Experts of a small language model.
Experts: 288 SwiGLU neurons an expert, 1 pick a token.
Training: a variant of Muon for the experts, 244M tokens.
Below are experts of layer 5 (counted from 0) of a mixture-of-experts language model. Rows are named router (the router's row for the expert), gate (a neuron's input weights, with its number), up (a neuron's input weights, with its number), down (a neuron's output weights, with its number) and show model dimensions 0-127. Each number is 128 + 32 x the weight over its row's rms, rounded and kept within 0 to 255. Numbers have three digits each.
After each expert's rows: "comes after" lists some tokens at least twice as common just before its tokens as in all text. This comes from a sample of Wikipedia text that the model never trained on. Tokens count by the router's weight.

# expert 4
router:158120164109165166174134172137123043166137144123136113140097106188083096161127127169139187166169087163151139096107114145106136176105160108176147147145183172161111165162097171107144097145193077138090166115115124143177123087082093133088162180146123069152124171125143165138108195147131069070121094135145115112135146169113132146091151167153154094157122110110172139217112134111116094144131
gate7:156123107110143128193100082104150150124125164057161096120092118129103112156139126175089171130111117148131161145153168121151122134020165119128117116173163203147056147140155127093146099108097137197144160103064149030099122109110083107123088079125121088140117151092157177125117158106137097069056119156124094124145096143117118102103134137109138119158105148156146173136140162122181159088091
up7:171051130131147147145126113131119100106148145107125115151141115049113179123084097145142145141126132123190100059129156096142154113109135094138133117165096075107151123127108126121156106133130213116215107154164098153124135158112173095129121141151113162150075112155062187059137089155104151142121102148116153089162201118147154126155144100151058087137120150075149093069101057087144135163123
down7:126119101127124141068147142077141117112136121110080122125094172136151157088143125081146124161078177152094166142109152094143127174101129134166193116109137126066097089090171141196133082157112125117118135088082114188124127085177139191157121153085116119105157130100173157105127116138108082064096135186100121063186065114183170146170137125112154115158174083140124154180116148175150086160101
gate8:136079118119143086227123129142168128115108144112142143150041153126140067149090117177149134120102119213118118163124137191106128106125176141149116108149162123087116140162126091066136133127176087177136107114132135115144107149107166113129134147122125075106101153127138160133100137100141106140086148143109114124158102181124123146129219143179065218090190107100154166128050151139122129176137
up8:130210126095104161183124136102205163127123112048075125169167151117206123167081167123107120141131127171157078095166143154100140125137232136114144145109155139082100096129128119074183130157116142124117112179142113158118085126114141129166155104154124128085119132138101199173165144125164125105119057107128142126144132104100112142108164106158055127144099135144116105156080154117085081088118
down8:121165107177121117104159170111115156109144141128118100122082121132138143040151150112136078101124170129141093138163115101151115085101021162141109092091148151139094106098102106161127141151112143140185200135134102153131199125102218153081159159131157153137072096151137089128132156062141111168116108143154137140144111069080120159127114139123179064123176085057133122134133102138117180091128
gate9:132094210102141145142161077136167118174117165111156119162151146154105213166114174099158118137130110132078117115128102177136122164109105107134128144171107138093078097173204188175103088129168153171154112124098133098160105138134109117155140093127188150083171100136155110113177205150107128123087105182161082099151102129158121124087149116191115122114169072123094153100122099200117117166121
up9:113072110142092083140135193111228113126092067112129117128091113093105150109120122127090172124138126074097117131163191059111085145179146143121160096141173168071118132149143187113138150170148087146123085124156110128143129121099100179082117099205105140135110149154095166112112102139150085075106168123169116137138149115174114116119136160087122040129115097116142057085156112163140145174130
down9:175186177114071178076151089147116121150131111147161108156137127173131138129130170065141147155099128123126123142193111155133135144153183095128115126147065133113157079203132105166116056110136165116104123163112094143129139135182156150145097075204174205122138180112114181133153072147110109077148158162098098122072099130093175115102116111126142100078116109110118163099186147119101119084117
comes after: " a", "-", " an", "'s", " F", " first"

# expert 12
router:147136080119135082176108119123122138156197124143185133122141083134129103088160107112162110127112097172189088105067090132175154174084104119162134113092157133112121124196166115101117147111202096090136178064163109096139140122084022124084150146111061112173111149131126115135081084114207103112162101122139125103126148132162165111104149104136174162145128118066118128167101136138140127121085
gate10:122097091094119067111142123140171131121151078090098141145102132189091142123115152095163142099078118127125056112171129109179110169175113100108106102128122133095142199132045176106118102144169173084160162125115150155060112038132085123102115083130154069137140105116147075138092072122091128127152098130134146060150158132122182132134132079094115169149102121138109143150053150135145087108125
up10:200126140076171042113146189116167158137123158118064157123139139105105151062104190093111117120111127145143066148127148096191109096129139140119097136133138159134119121170072081106159086142178185116149176154134108089107125090152070151161127150110191130134161113075168114165099151101113160150151102139152155159164114180074124106115193131184184114149122142141085132113100089102145141107131
down10:164167146123163114152106141086117123090083120140124062113127128117155176085108137086122132100187159121107146139105105179125196087150171154111081151116112130089092146110137067150130151141107186093121196155160071130161141157083079110187109149110154128166089153181123181091162162143135113190100139157109105137051113139144043094139128101110185114182085154100140134124150105105141090136154
gate11:113193164080090145118150131080136148142086121130118084077090130101135162147123166100124143097140066169141079137100143142144156177118203117148083150076179157173143117151155120158104143159172153131154169117198088121118144175160068125139094166186107110079135126168110153158082096108117173116170106132137144182145206125127154215085116111118132105143164122067105111144101094127146149134109
up11:113142084096107146108150131061154115105065148185094125093099152156179156150190103160132166117134065121134085104139187152117191190107178108098079078113146171115162113167140077145119161127214147139207129090145130099135180193128118137142103141137139081133148091147111143166110101143130177155153097137151132124181187134163115143125112081123155169141115122115125155094118152112185149104099
down11:108133121096149085129079103065117135164120117126065128154125128061105143132082129101082137121159120139150131139126110117149156080148132117133079140082115138136168145096118148088155138110113055107111123133084059122121138042128166146170156144128135128091050118134144176060136139114135079156142098126086190120076119150161101104066154210108129128111088088114125073198086171091163110120109
gate12:109213075080106157177124058117105162128115077147079133104121127112174113095163151102146133140109150134102104121129132117129057137169121114157136135167129143164172116115140116084113113108092133085109141133120059131126134128113160142116116109117094102147094161162081134084132103114147162172183154147141110122063108136120144180106105123211232161200107171169118106172137199156134105133156
up12:157141137141142101150086151135112152155100170134138071150149062112166162138135126113146080109078174097151074166151176120153118181110122053142160130124124121043142107134114145163110132136016104129164170152126148143161133098106116132124123135143121157123170153069118141097129114126133120087130107095094084108110128107144101168069051172154163118185088128109116124170167158042163148173143
down12:098073093143080124140105103169137100120121123165148128118064134065143150118160108142162154119096136081057085093072115145158115092084161198097138164127117131205114147116182058101117130181123069113123151104135084149135153183138124100107173112143066081092156140138070128137118104146100159165115088161165144170115131077166122100119127123122158149094134077182157130182154112152134122070133
comes after: " |", "|", " (", " in", "–", "In"

# expert 1
router:137167128133058180134133143156097104146132109147139101101121100132126125175124176150111157151163110131149097159121143160091126215134177101129238092112096159084118119151101130092078139176132159183171094149165161155139047090073091172108099124173054135080148162148094151152123131103109087110107144152118143144131157141135183126051164180110107098116112140092109132131101141117116111167102
gate4:134146106098139133133164127097119111071168156147089115101182128097139185159136185142164086140113135116121124097116154103132221093186174128124197141122107090110138131143143092142112210142131168158146084133135148101132162099093087104116139133157131180139125150106173169100117225119169148108163109114136123076196129143128164136107168149114156111068169155156152075101121065178098121160168
up4:116065141171177110177116184127157163094135090125166188177118106090062145109113199168120089177086159081123140118164148115110125138124158113130146134124082118160160173136101129140165151096113126129109083111113116110156210061135121146137105091133129115079152100110172137136060140112081111128163079074135135109076096126151158133157185169167138095093165120118087129181141209141107112114130
down4:152133166099120149135176089154154121174099150142104106055143133118124150196052143118134174126166122087130085154143159137185140144138141144150143166143134154087106103088228109164113109126074097122152155140134129122095100214121116099120112173130095162161103159079107138078124153135191190109154144109113145185160156176131152158135143155154124118133162142118200123068129046098131142121119
gate5:107158107105051073093212116119088153187115145103104188090109120138133143104121091122123107104097128117112081083188080152158152170088101133091115103105150136120159130161135132119138079036138113122115101132089150126115059106126102094128160094121132147092150110171121104089149145164103141117149116060149068142124176092101151145065126105164083108160116160087131138106125130117187086143201
up5:179119180157195098084094151137115111132168152162154085153161132160160195143190033101116087129143177114132134132099140103103106190113127116113133143164100144134163145160148133172163131234158150098115112189111133137171181119159060132081151149123083129140137087074131149166118082106112119136114126145130110105149061117173126124108144151094172098119169091128127115125093106151117115070108
down5:087110082130086102093129147102152165159143146145086166159127137112142161207106122160133103078076123149165109118087172187142166110153112129067112139143128167139143166125084165119137128078121161096125086082092157084107124137057132132122162141183173168122121083144100084072085138102111133142150152077154067135165162093169131137132143129122101121095153105192143057112140163068131102192175
gate6:143083114084189051144151101099141120130107154077103153128059158174167154177104062186150121090152170111144086174088093167144087134102064147078126081092093140127080121153123132128103145066174105102117121152127099104149114128179098131103135092100094082100140130152068129143132126141095105125119136060103136179158118163136161136098121162088113104115123166167135058119161125136160142150069
up6:075104096166118140109123123108152101138166190165184162084131137121139118098104098147071094113173135143072119087171142083141134059176161137144157147138155087106203139146111183178168108136115085158127110113143086154116126091119113111119108191078085138073072129108131136119141122114150106129133171138196095046098110065102101139171150077162108113079146128095152109159148097123158113178137
down6:106177136072126118129145159119119187137125114142148067112106116115091085147153121053139113146131106135115154072133119140107093136094130103129160084169092096170143100147148230048137093211141092145161163128119114080107124072102133128120133138074134084168117174126107130172074143115157164114104110174182132061116163052130145127185137162102117150148102148127133146165098132128130114071158
comes after: "-", " (", " \"", " c", " p", " t"

# expert 14
router:178167113094130091156116109156158184153174106092111188169082168152134067136167184209118097204169106136127112141134104172080170142131148091167176117181134142119101162114131093104106088113160162179188089156157117145165117122103115127114146154187134084063126146114148095146147158177109110082161126116117132175172159162156147133138156106141145155111115145094087159147156173150105183148124
gate7:168163158055169117108122100128124167095163136133141122150110127119083188185194082165094096207128096131087190150141139097079118141117107121076188192088132124113129098098117189131169122050067153171097153101156147129127162111148098091133096146097104139170142135157143160180128141135097126145129206104125141166158122124112168142132154164141139144145113190132118159112164192130110154144129
up7:108133150151082159111138164118124066150070108158143174111145103134190080121092173062147128053091123107108077136115130152155148130161088118152107120157134169131126182158140125146206151156176146137129095150134126109186104130144110172129155104134170111171083129142139069073122115045112177127126120180087134181077123084130097110084080108142096178156141129126183112144124078171130100146155
down7:133081143142135166085120133128114111131162140089134173115132157116188102083143087131101142200158134124120085147181107163133152143103081147139100115112186142112119121125092168142147108104088208156111081142102084135202173104099169058135152132111173073129111120123107137113130130115147062140138156170127092134135146064131129098168143106106099163071128113110189095153170190135147207078076
gate8:105132060128137084157130138098114157101142103141107117085109138048163110121146098092098108147135177103133134127160088148141105099093148141117122172140116155134140179073070113112144120112095104157109165137153108158108094087156133153123127128100081113109141177124135123158185177112143086056110128143055111157177164136107103050146079146115123128137141240100131129144133098023121072146130
up8:121143118107170170132104109137121165145128100176156105106176144111128103131070159106125148129135121127093086133143141099160077169087153052116155122075075099181112145110149047088127080171095111101128081159131154148110145084100091143088164105129088126137082154080122166137097162164116104139180131148106113165203160151119076153123171143131109125113164229122172110094094073093087128095130
down8:137123139184155178081181193152141053127159120119191118168118112148164152132088093131131120120151112127107165126126092099094086071130126158133175115120186084076079095103100134174095093142111136129078138134090152143182154145082141139142096165157125143117084128176190170087146130125071110160114113127132052091101114121125123120069130146165098126160138041173138134152107117185128178135133
gate9:096171112086077137154205115061108164091176164120131110105113170134075123056099100143098132169072174136157190076138125162163175096130141171125149159143140104116174171104122089119125131113173191150102166086165093148138156154141109162109159120144178098134123156085146135118102177161076140119092149147105128142078083111085137142061133156152097104156125137142173153144143121139194105092163
up9:194138150168127089167131148103072140171170128127068105133147138142100131148159145171130115133075150139117112123112161140101182176127116131126179128171096154086101079085144168134143158148206053192119120162084071136142117205089148226136160106117172125172177124115162111106164102127078121074147115103090121156113181103128126168137149120153153126116098101127137100169129126093135166160130
down9:123130226093109145123103103089071075086151129125191162095168165115158126131138091152120163148154134170171189098136115095204165128099152115113118112101169111120134137071138160120139061169084102139114133119118138202161108103133140117089095105136159115141122141190132137136079122161135150167101114108153144084089101126155092107118193137099121161124152178153121153124210137190061140103151
comes after: " the", " to", " that", " and", " he", " which"

# expert 13
router:112149109142128086128075154124162160187138044122127172167132147107095149184208165143138133151142135129097079164186153178087111164128154078189143156123106138147108121126098141117117160135170134169196044197124149133123123126122129161114106087121163102147100103107115096088130135166150135078098133091133140102160131120209129080191095136151185169103154093128095108149127125134102077155118
gate5:189154159153110125178188177117126129216107125142095150085103150149103103188184067137064091144123162107122106152133145151169152105119185144127116135169155109148157097165120123122078171094153090125196130146053122143148222146167106124079059109158146149123085105109144105113129117140117139122099149127151147087139157133137153109123188130132129136173118158086144106134133121163166208100123
up5:104157179135180110119112081154126134114092124115121119137187128184129155084064105125108202133117133160147099113090064138115104135132136170174139119131124136145123142138172133136067119116094159103064132154133086093114059069021146099150126114161107135151147136111111174183130094096112136132129111150134138138109053189133130184127099136157082116131104135197093095109100190083120088147092
down5:117141122131131149109098173097093089098179113081103128161108144192093087123137180158115146080100121129172141094143166183102122129146141115118135103102170099169155134104135141056137120209150118119086081098109144156079117131104098139143076088103096130166089078068110120107148124099117110107195163141131189094107084096138169201151122073099127167118084121055105165105132125162098084145165
gate6:146161174105130093118144110125073112190155131124128129172161151159201171140119136087130112144062145166101178153131215125117171129170071117158167109152036145088095084148161134116117133071118106127115026107119136121122076181163132133113138108171156112105167098141124131143126170126066074081160110137156133083101143146095097103123122145153180146164144139133145161184145147138116111146133
up6:146146121078092122131114205088177190121159113054164167075096184153146105149092132151105119146058149152112106113111102128122165114147080081138092160163102218120117111187146176053182070129186103132144086154148112144125130154131120109106172117135077124118149090152146134150084163155106136107084143076114138127151134091140124129100148118176151196134072109095106101138122167123137118109122
down6:091118147125142108102120103131130127058088115150129085111136089196121143170166092137083147117118131121125165150106195155103086142134167069140160145137114077124173120106110183162110034137153095126132128160116175094182175128138109078162164121125104151079134140131102149136144135135092131120117103113124097118072159119105054069194104097150144148086136102065163179166113145070208122116132
gate7:145118132194168120189142154101138145111150155129110086134140124130167058087131041124127117123173118160104120119125167159118139110120204202127129144134105146147110144099072091070126144130152127188100100132146160162068100115060129133159097138171096170151114078109108147138119148173147109128146143165081073110184151131108121109141109077134095079158089089176179095130047124149151133152092
up7:135159059137187118105080102111079132106154130157105054109142090084137163072148082128132118092149147138126103137135185107099149128100120156127133162126171110103104157074115128124159147143113143177082080163141157137113051108079129149141145121111048169182089186146139142105097125080129102155131139146100161159165160166067136032126075137135103090150112136120178112139082084153152117103137
down7:110097123050111146116100099122130127091077112112099112083114152147067072161135121143100146107147090136082105148120176109115114112107091100150055132113103102114122148090115107184175178153187114056123182090102161159123151142119172146127080181122064156143151140176148149131149114137159104123121096174115182149153145157111154102157139179134202089131127147062135127172124128163167085122053
comes after: "\n", " he", " it", "\"", " He", " U"

# expert 10
router:183129112114082037212070127121123159139166117108138181058071098084138173145123075186124115159096142128150131123116166186114156161127076106164132121157142169120113071201147107124076118152170144122114127126153168093144129140084073134130148086141077054137164146108147124124110133065120129124068100141140099122143088101140113129074153139134134164126126158095167140144145154144124179152109
gate8:171173078092112112144053160073167163150126079063150108084127118052155131154167115144138128127083157144141147090119196145089110111130215137188144111141159124138192117095139140131101081156120077106121198159104111169109164119117081167147160169105190148114108109082108124066150107116122148133121123098158108139153102091125115174084106161162130131141105131113146125120105159075173176119138
up8:158155172103122143076229137219104082115139131196106101118132132121133142136129139150151125118220136078098144155134134141110141158120133156125112065059097163133127076173122135078108115091076085158139106185149086068129149097134174145205096100101145142160115103186107169171141147102116140098091109125164107073107158116120143122123128144127147127128115150170116143081143084113087102103126
down8:141161144154153150158095092105185171143082098128075159157168153049185137146124170134114157118121167174152045124157182158156154143114105115112124107147179162128155123119100129155068129132178087088073110143163163128123092136161120128115152085141064138129094103100096107106095146091093126140156146082168105077100130173138081124120142131187139084132110043073094158125153146177141107104157
gate9:100115134114076170143148185115163113137163074028124115176152080154158134154077128151117146104082162121112116089095099124173175103151168132181111095050105144152127137161082147107158074140153100140114116187075144179096090145159162092115134118181169137129100104093088148072168100120126140146134086139127092121125114150158166119154067136151122088133154116110111172144144078068116137107068
up9:083159194114112152087139144133117101099121121152164084090115159060108106085104125112152109067136087166179131144117125093121129107111083123108107144096148152123153055121071088106195164105078151090087123100056131117158116134114126112160180122094180097135098080192134098123118137163066126114127143111157152082134167166162144131119126131095137137114118219180214119089128146159152134113133
down9:126120141163180128166122121128135125125113113152123098141173116178079102151071095145048151160196168139136148124113130084112166194066129079206096101127167174154105081133101114140122148145139116075142111154115166114121157091143094120131053177128116084163117121128081136117175105115221153093117136169129123130104127160077155126103088093164149128105133153146093156178168168129058123122093
gate10:136105107142146116072150072128092078137086155143099135146080140126117136120136160153104147105110091122095167088098141199127125088060129109176138126160107098155212119125081149120123093067138116080100147061128119127114160205120071044187120164121122171195149118188096160148125135081132119124161104091126107087110150137104181117131134146088136115166146162149135129137147179158130138097189
up10:129150104097129120092131142156136099087129139130148095144096109120124130158125143082126158152161089086096095123120124191167153054131108149166140127143080120150148082080108116113119107134156143153143096073116080172128180118120125056144126161104153143128128141115170174153108121139086162150137123171135091071107086177039071136086148086191124066194140188095088067171160107145121096172161
down10:094183131135118052126150149102189147120146138171186103135163124142138163146088154173108106128111127118119125147108116122127148147123076077116208147094054081079150113156091116156102125142169124143133075103119143146096174167136156160144200099087152082104134124186172084109099123159148131112139119162133156207082062075100158122165108162123085101110089158134134131094146099140083086085154
comes after: " ", " was", " 0", ")", " is", " 1"

# expert 5
router:154166095042095104138074141134130137196165150165135111095102142128198118109141150117162129148130164130186153121153111170135077151094160079170134098161128155137057150127116137100142081136137163135089082088100131122119149149128062194091175149185248100164132122124146079114090157137153152112138147117118102124122134114158086137132140169176134172176122144122053124122140126157116132116105
gate7:125154139124165151114107131127112119118120148178151174162121178174154114069117205075199146144134167092159125129096156134107116154094146155114096137138125164119168145131123105119130077104091172087078127174188096160163209171076093095139111106125134089162038100134102115155126172148103116108106083116154114152163173126102117154117135083059139160093134145079048151120082133117097136101135
up7:115183187144162138126092105066114162152098147127165160147131151172176075055097207152171104154118129134140163091143139169090132145185096145176131139118165155161135168153107057108143088115140152147113115141119149134113157155107089148134122144146112071081090142142098116145140124184123087106076110113101132135123170132116113123134126146099037162136078150079110077108083137037126141082106
down7:103077108084126093129113164100116119136183140085091137105097151118128111124146150157133123114136118095150163114157126114099177099136113160157061114104171120111144129115123077130181125125169155149128110117099145067109122133126190161210210139115163128099141088151170044135156126116117136095104168135088117050104120089072114128124129177087135123160089084146170140162182204186175146162092
gate8:102105069154127113123142148065129140133114117102147131072149124086118194172198132138151114107154076170181097151109118117116139102116186100184119083081102150126126138065100117110137110118129127149040114098141122112111142158162111212182166056079141094164167119119094128095112067155136116132104121085105139140147165158155133068179125111159085153162140196121169126122111139130095114159173
up8:117093063139085198113148172094105122108124170113123095090120175135099142141151160144143137137100059136150120170138095116116167151150157132117146089119086181127141110138112062097191067124099140153104081107150114128128122126185172182196153104114187103137130147112079126122126077168083117097128184161132145113142154181097139094175151132149117136133094191149162145177176110159163144146213
down8:135178152169145096117096189144143134158149150154174130132128128102168136159062131098166131145132151135136060121117146144158117079111102179157056106142148037180111164154164134152154151094149134124087151127117155124102153128184053024078152183112131151162107179122160195127111144096114099158156141091146122136079108121087164151188086143159109102146163119141090154129119137124163126108130
gate9:111109132053162096171086099106188156137042132106122154109072140156134077115133111145152128090086097166127114133119150139129073135128150133124130080131148144121073133095080132148119073121096124176097162104066178121183084095125097108095095123156125137105105120123083096121103099147175119140133171076183133104111178134113080118144099137114148179151144131086157067150199130123192074140067
up9:104171119112110146114126177122103140163149139152123171115177110133104135138150120092119154121170081076141120122096110109161144141149115132123126183198111103145127068142159082122109153128092093102126152157146078165091175157105140172160127101086135071169126153165158135168157132091120092103099147151066094076089014140107116169104179085138136130160106072131127164093078208129075174149130
down9:163112136112148098135121161155159146127120116137101165139071141134139086107087151153198138147070176162146120178190166104160101160121089165120107077131085168097089147159168140046115125064162118140127144120109105180148191122132049086136155134125217082164157142181167069147155137104079135099130159130151086127141116157175127136142125103154101122101164133107167111130136142140149064109083
comes after: "\n", " in", ",", " of", " the", " and"

# expert 15
router:139143087095119085201081195137127140133147086121137141143113128129122142100168124170131062157112143170141052168130153124117132156143161117075107104145161160088112089119094134072097203162150182190135136113168113123148072140138126168109165209142137112096087101116174101156129168127139088074167101136093094076127116116140138113106152132163148166146169111071133171166075189121086120120109
gate5:103141142150121139122214116149148150161127160111158174146136134139141199057151072158166136175132129106161063116107125048123190163174139129146088139136114113134095169133124146061094069101130127132121136180161146185159044118158092137129120111098120119118131065109155143173122086145093119100141163075126170123137097148099069130108160183199137126168127181129107111151137154107135157140139
up5:126141119162127168130115117081198132123150105115139123059086094109105112217155122094115137087110132104085146173132128099152183154136123126135080137132092098182136073137165140149096147112118127138138144153208077142132151090064101148149162172130175149165194120100097152151159078095124125177072120148089123094147131158106148191140140186101213139178095118123114155146070142093132131111139
down5:109126144145124144097123077109063148140176146084123133189142150180141148067146134154167141174209132136148112102043105108102135124109206146077134138085074096152121135170097095122156096092130150095094177062113132118120064134145123113113146152079142099170144154156137120144066097145124201161116106115098159071155167117117158105065142066165137106112154171126146087129133124140101107128115
gate6:113132167178076144067142116104124163147138209150122167173159112106139074180150107195114110207134135115135096115035078129082126134176117108120111161135114111079105104126068202121130111121116129134091150164155102162085139195102153119177136120097086133109120173139131108129116134122108156113130095114128130086121122169180140112160130173066097109074161124107132145105122165092055144105157
up6:118112114110081134095145118106144120066125121110127130171101126162111136152153127091076130137155106104148147077168149126054131120171064178094088176108086159170148126157132141098144137182153157102110146168147135160119138153115103167119151165042047121160118147103168174157177158152105123120114054084078087078115138192094149134135147188132108150122193139092111130107095128088126075129173
down6:153141128122198141120122127091123127113135087131119056142134115119127118085165146134179103180093142121101071192126142065124112106092159157102122081145118084109107154127179125151082151100140067147147117113110064064105126098117140093103129104180120164138119099142095070108097064121126094150172177168126168093084165079168100061097132076144187131119094111131119108091178091182150127087130
gate7:121114157131140114108104114089134157049156069150206158207167073164154098140144183072150146101159106167132126158139077134131134125106156153128142121109153158175135074115085134131146093106119146119164100158090096160102114074167152094122120092089109098112146123081100120140100108123146171116213154147116118123090181177172119156128208109060139158106132147160119100143138118144147207123139
up7:151145075090148120120171126158110101157109173129109128091120084193133122135110108100121134226152143100089118079147099068098097089128131099091067176142108137143141167135143085140131108124132153091112184130133132071121127132130060094166128127090131131144149096179095144192175140112216095218073130133146116151146119150067084136180088139132103102127107117131152105134177154111135080137094
down7:088099140130074154134136156096198157121120105139137146122178167120111123118152164098161105098091108087143124121120103121141105165121077119163136131151096126065105133096147174149159177150094088073103116175136115099128152150137035152126144106134156168142070144059154102076128120121074123158142117125078087083102153109100186050129145165114122161153109103229167191104121102119142111094112
comes after: " of", " in", " the", " to", " for", " with"

# expert 6
router:194128086151116102141097163140131156156141079124128108098140133119103150075152123175133141168093134124177092137050153156092132184088129116149120113114100155153143090088132139106081193145156105189118150192166091086124062091097071143101128174120155100080096126138145108060108134162101059099115167145084100135097161107170175099083160134135131123129174148145084109182091117141116184147113
gate8:134109126162111093157135085164140167114185127173151137122137137185148116132104142109213155141154103113142155079138091174132077163132179132134109111180099127158116047115205127127131102148119157195167133140166177137113102108119129199080078113081114096100089119095089175148168102139102110141136181167099123137145120167100144109149127168084099096080150068131089124162089135118193138177132
up8:132163146106117098141099155099134079133051130079076097138099095149092122140174102153046102073084149127104072093136132097141116103157128153134143104106155143115105162102071097141093191071172161074115119129074133127111130144160133088118175083148131141122196161137176115109122203096094109133120137104113124117124182104105102164140103134132152120207096151133120149088176106167051128154097
down8:104114129169101152160146097151126141120119085137123181129120131167154144134173129098111208137147121110150166135148106160152122136098123115048029104151084079186106128150084136084092173176142070176096120154119147092104121166155114136153139082121139130127131096122123166081130133129172096067166123081147139088101096165110112150053159186130081184096132162149081132080109116174107145175107
gate9:174132195120160097074079111125125144182158131182151121148154188167110114140201113163100129147165061110144092122214166158096115099096130155071182143137048096138099158197127119127124140098105151114138145115130181115140161107170117198127140129136145134125148092154105157111145081126087150113184158108098161093124086096165116115121111142106095130113169105130113104132075151092157193156102
up9:158125159082151104137134110169107096115151081161055102066144114155112145149145106146098145133160078130168070144150149153131156092098103191099167100129062122171098161064094146157128108177210126143156109123124111128117200140140090176162115114088125093130088089133168166134143147140107164116140167157097108108110050091091110099092084160120138122129190115164083121181137101073122132118168
down9:112120130128128093171113136097073161120107090096123104139155107127174160085145086116079089063149197103125124143147119095143185140103126144123137148162144110103171110084147101128139142128152117171129157139156077088041059133135145086129134138190153137051172152112127096082138100061093137138164098070146169123183180148113119128109112157146202110141078161105156146079170103142113110143176
gate10:121110131188093146157119183118145161107121111084112149115048113138086148165125076111118163112157191113170142152079169107118060102080122143099132080128119145092110145148125103170095150080137135135080169175110130124123086098107133130071105135117172115115130080152136070166159137148079170143067190151112137124161143058156150125150137108070144085197065189121139136109126110124097105151173
up10:113092114068193134128171140126131105180084151187157164145146102159142075123146178120150122152103119108141085127144127085165154155136110112094118128156090170143149124143143159108175104105141190175135093119077125119147188129159176086119179105073142094147188162099111177134061175092120139163125165120197136124107142133091152183179081140099098188087113111130148094105144112144151085162069
down10:116188158191162143117123101101128120166156064099086062119147166082192156135120112095123064148173086155082101071124074076135092125180090141230111145136128065127069110112157147133100116162153104092110099113127151106112093110125086159107081147131183160100133112147096101175096116105139104106105110109072117159128119110126100122131073127112139169096180161110112124124129086141100163113151
comes after: "\n", " |", ".", ")", "==", " ="

# expert 3
router:124143129138128078197096134166151153178134092169145122138075110164085099069116107197166162164164122129162116154102129185122145181120100084163167126154145134130138092138149146061123130123193115111139144176158114093213119137089078145059123119142127117164113138105197076062125149042171104120123118183111101114140159114117147110099146151142145134114137130084139096134152125094144178169094
gate8:125125145132161184143174141145142096092090042089096119113143092157104157133135151110162140113117127136109162080075166114193170118112066086147120101188119184109128162080151163160150105136090173157167111146105110101141086100081152109108141127159130091048177059104146152158130164069099139128061109132105133109132101164094121164109134115129109084132113171183126110135161054119160151145086
up8:122163062081076105151103120146130146107123180155078105138128141104187138182109079161097140131163091088112085147155100129073086113125179173077118139118160075137138090183069110116104149151141111074119132112167157112042130149134164105081080129043179159146120164164112118163153087152116124107158103133148101099156148108174151104166128150145148123136131087105116125103082209109153143148149
down8:144155125120139174103111122097193123105107072107124121124141107116129117084109188149156169187117141125153172134066127083174166113109074066196137110132113121188147124123114193131134062150152098111178134101120080091124110143110137098155145118117117098087115029169108123173112144111100138171100157176116130142132059155160140165150202138118084096084146163127105089162138117112159126135070
gate9:140104178140127075121107110146120149090107084027140118114127095129058152087107084122205105063134142082065102136142131183125134115122177089113126169115007129158160115122108116120155138130145166159096178170130130135120117136173150104128120212143145132138116148091102106174145061135133148137119117129084130118122157175185168163138135110138102149138175190140105109144148117129138124173128
up9:118135164111137056139071113158147184154136081060154107135125116157078168094158084137179155054194138107126138050189098109135130111140106117084095143105100168100143154119057151106165157124145195130093164181121105153130062123165116125095119215177140154095105143105132125117137081141153129123121110141131167147169146159126184146124127110129080110147153155132150107151157136103170085157115
down9:126173068119113118143120120098163097145127134143104159082136094082186193149091101118098143100095118131117154166099143151123155119099091072149075128148220179135094130106137131127137118141125096088137110085099144106122097104108196190093107126078127128144165173122158145106151129113156119215133186081099104117085123105124202126095148104095124096099141083161172131095155119094040156094137
gate10:129143089191115138153083097087178119123122126150139121171153137071192089142117130171161179155056134100176136121076152155163105161072133144134119125149128138098091108094076115148113164098114115171120126122134191165078150101114069137123162148177133095163154092145094132176148118136142105100108113134097142099126117147056118103165055156174115120084114103102191153149156143062163087127058
up10:176106098183156146126129070052095085119121114157109138175135136101173113085133146131171173177077076158093116131153095165148094099110144136159112136109182082106146134144106117071085131100168145157132189148129153124110153139162090084157119135171159123121132065098129116127107076162181143183154105202083078127153116144092127110173081176192164142133103109141118140190142133110114184116109
down10:102098184216149154130117142126118168125161072136067152083106107149177161091155125143137179143169151163086082111174101082109151145101070117162114114116143099099166155094132087081106143180113179124157111089088177102143073101164093164145112125138114201120117136129150139154158108120180170192123143117118123128151139059125113130159119124193129080120116125112084136154109098148111045098153
comes after: " |", "–", ".", ":", "|", ";"